Weights of a small mixture-of-experts language model, trained from scratch on English Wikipedia.
Size: 14 layers, 85.7M parameters.
Experts: 128 SwiGLU neurons an expert, 2 picks a token, a sigmoid router.
Training: a variant of SOAP for the experts, 8832 steps.
Below are experts of layer 2 (counted from 0) of a mixture-of-experts language model. Rows are named router (the router's row for the expert), down (a neuron's output weights, with its number) and show model dimensions 128-255. Each number is 500 + 25 x the weight over its row's rms, rounded and kept within 0 to 999. Numbers have three digits each.
After each expert's rows: a language model's description of what the expert responds to. This comes from a sample of Wikipedia text that the model never trained on.

# expert 11
router:540466491524524512524549468494539559499502476463527517471490475526499507553539496496504471476502529505526487516501446530496525514480487462541500525512485514524492501485475528456529473487519483464494497495506530491528506489528494489518513513489473538468507492475472520533537475470533462514487488482532523507514499522472524495491538490488462522553487487469487469450508500476514512492465
down0:464534494562508477545512475509542526553501459481523502466488526489503489472536494499516480493551492459443498487541452492453477499475456478495468486505498467491489514504521454510517476472517489495539502512472525456514483458522475518496489515527511499518535474503462458472487484495489451539553488558522480506518526460454497501510498514475472483504502508502504490523493510481546529512503
down1:557498531460493502472500494532518518513486453520561514471526542518529508514512501542519533524470513523502492546449510494488529528497487523487482494549509431552491483510427517506472485518477525506496472503498541488486481478509510442493481498490468495486422494470498525453506498506435453510511483512480486506510486478487524455475482486546504517522513477527502544471486543513534499494512
What it handles: Adjective and name starts. Word-initial pieces and modifiers right after "the" or "a", especially "civil" in legal contexts, and "Short", "Yellow", "legal".

# expert 23
router:481513491464485507494474464486514518484496470461527501521479482551495495551504520463460471487485526505536533493463475539461478501467530487538476556480460523529524497494487469476525538461511534511497467501541476514544510506538516480522514478490495512473475511480493496504493481487515466538466553500511496515526467509483547517515532494518507540571499501464496507473469522503511518516510
down0:485510479495506532508528497460479468574502476478494506561505482468501529516525471503508473505467541513563462517502487524492484492485477478478500493467525549494535540510430511511527549535516531474517491481493455512521533526485491512515527509474507549530460525538474467512501456498518532506529491486529517500475493515483514465552508499543533487496516514500461506481539562512484470529524
down1:462515493475519482511499477503482544477496502503513515493505512479544506504521542464463488519478472536518463494504491529479480494534471497481499509495518457503534495499528490524531513506488492500502492487496536519508512562514499503503495516520508509524509516486513482509503484468497507507487513501501467507478520492464470488532484489500466450514501493446517477448485492510465509467496
What it handles: Table separators and headings. Markdown table separator rows after header lines, section heading marks "===", and word pieces like Jul, add.

# expert 7
router:553466478526511488514497493478521534493496474430537538464528514552501515541551470477481456488504535506507508506512466496523510533499496502523481549496472523491523476498467518479514505456519514477528479507498513465508508522518508492515484489517472504481479527489496513531519441472536468514479496477482523473525481515487538468474535506539507520562499502478447506485459516518544530497494
down0:501496501481489509468504489487504466494544525509516551522523477507532530490473497495492452519535532503498504521486502523484479520536454479494507525480504493519449509486500478485512537480542561472498522500496526492452492508479479487433465509506522483514479508527536550463483502473495508504491497497512491501483556496471454454490489512524479457506481548542504508501522500493474511485461
down1:497487496491510516498466494514498472477532514507495469531524517500476483491502504507486499454491502554470486499484495514501488504500501492563432505510494525520504498487442508521519503496448523563508543483506478536506509486542529539517487448508494480554517457481490527444516492515445507515463527482516483513510487546445498492499457441471499517499473545478485512513462524474489532506549
What it handles: Preposition at. The preposition "at" after verbs, as in peaking at No. 9, opened at, occur at, plus table pipes in chart or sports articles.

# expert 13
router:534477513517499491539482513471549492448474486441519545459496520555516457505475487480460476487519567518487517483523482507552488533517500518505490531496468522491519476494489521467509471454503503482533507523503491512502501527520508491492475520509464519500470503486504512550504493475554455515514511492478501491531466485500510475493504499532539536559515493493490490470456542502497519512509
down0:498509536518520469499501508541493498518491542482453516486487489482485508489468475480502501510539489514488513528504562551489481544461492460489500496472486479541508462518496498491504512502521489477503511484494460495466507508436512487472547513501506522534479485467502496487513450506477512521455508444547489515501491484531539479485521494483448489474506508497508535507515499491490527541489
down1:454485509471472525509498478483479538467450472513518509488513431528522484502467496540511492458511509513485524444468480512532491510483472509474453483470492495480468488518511492491530522468441493490484517522525533496555468493487453513493489528527508531491474487511465464522553517497524503526480466492479491476474490546489505507460453502450496504531489512467452497476508499532515508502539
What it handles: Locative prepositions. Prepositions after verbs or participles, mostly "in" before years or places, also "of", "to", "for", "on".

# expert 18
router:531441481495491529497469485498530509497486469435517513484501468511504499522552464468484465493495525499518479494487452522520504504455485499549461506494459520512479461495481483509520547477511525455510446493519506491512520466522494526517522517520490475471484520514455518490544479483530479522517498514500509530527463551508514524507498542522498497564517518459469504466484515502508515469470
down0:511549511479497488498510487511506481514521475529475502504496453482544500506467510503517498549521467527518512536545527452483513496491518517484461509505485535493490455517521479536512530461499531518510511485516504513470474462492501489498557457526493466516486509494454517518484517550445489491522500546513476476480494461488509482530485461514478519482488475448535540490502501513519474485493
down1:479482523479465530485511460478493534493523490499501494489511464506486508488500465500518495463523487562506522478476449485522557481507508493473474503469510484504510486473445461480489491474492474507482502525542530488488518479448490504504471476515509450505560503485439477487507485481486493498473507518504503502482530482505488517513531503483484504492556465464518467535508489498547521532473
What it handles: Word stems before suffixes. Verb or noun stems awaiting an ending, such as compil-ations, instruct-or, surviv-al, delay-ed, plus film and released.

# expert 21
router:549477490507506505495480452488512538461485480442535507477488516528476515538530510485465474479499538497520495490490467514537482517497494484514476543515454544515521481483470508475524514466532518440520497521511474480541526497530508479505507520489489506458484506495483497539500466440539454528512509492507485497532485517490529507503525498534454527542520515477462491453489529502525522502486
down0:491468523463488489452497491474489491493448518512554552509474532512513486470483492510491527474477509530518542519512472498501495462454488526510501486498507515483508520482498501489506523449501518479512498484498512502456511476520525483514502494477490492468443497576493525526445482518523486535515491441501519469480538501527495492513494494509487513516525497493534467526520547526479517486461
down1:480486525508464505513500516488469470518485524519502484473514463485529481473516488491587536486505495501557493496488560512498476505507518547485513501517521463511470491524516517540509492480498462481478500515520520511460500544563494445492530497512449471532469471478495447497496539532508517508477406495493539484472505535446529446494459495482497487530529484517497435522475469471501511520464
What it handles: Per and rates. The word "per" in population density phrases like "people per square mile", also per- prefixes such as persistent, permitted.

# expert 12
router:513468504517497522498523481476538512500470482469526549496531488557478512529526530492482502469519543523509502485480490522531510523489493501521516530498473552528495487486466510468504510453515502486510478536533472512499513497538519506487553490510468555444466495501482510499502453447529506515520504497502508512524470516510519509496525503523487568532514506476476473460475502508525524504482
down0:550498462463549541486538505501511468523518482478467526492476501516539491544498504507499516491466499535484509534540460544471465463500499502461507511484509471498556536527521515497500473500458484520444523459517500523479485482499525475522502476532509549509500498484511512478467526509490549448524516480507533521466518488474516507473499504478509523487502493493519554505506467510513465514574
down1:498545520492519513498478464521501523509479525506512519507514501491511497473529479500483536520511506508478502519498527469552484489482500529555506491516505520471482518544560501513499551515479537459506550511506531493485499494500504493485476566477486464480532462498488511503465548511477475513476472490518461489494477492458524523496483496500501491484507486549516505473524470509473533495502
What it handles: Sentence-initial connectives. Sentence-opening words after a period, especially However, also In, As, After, while, but, plus table pipes and line breaks.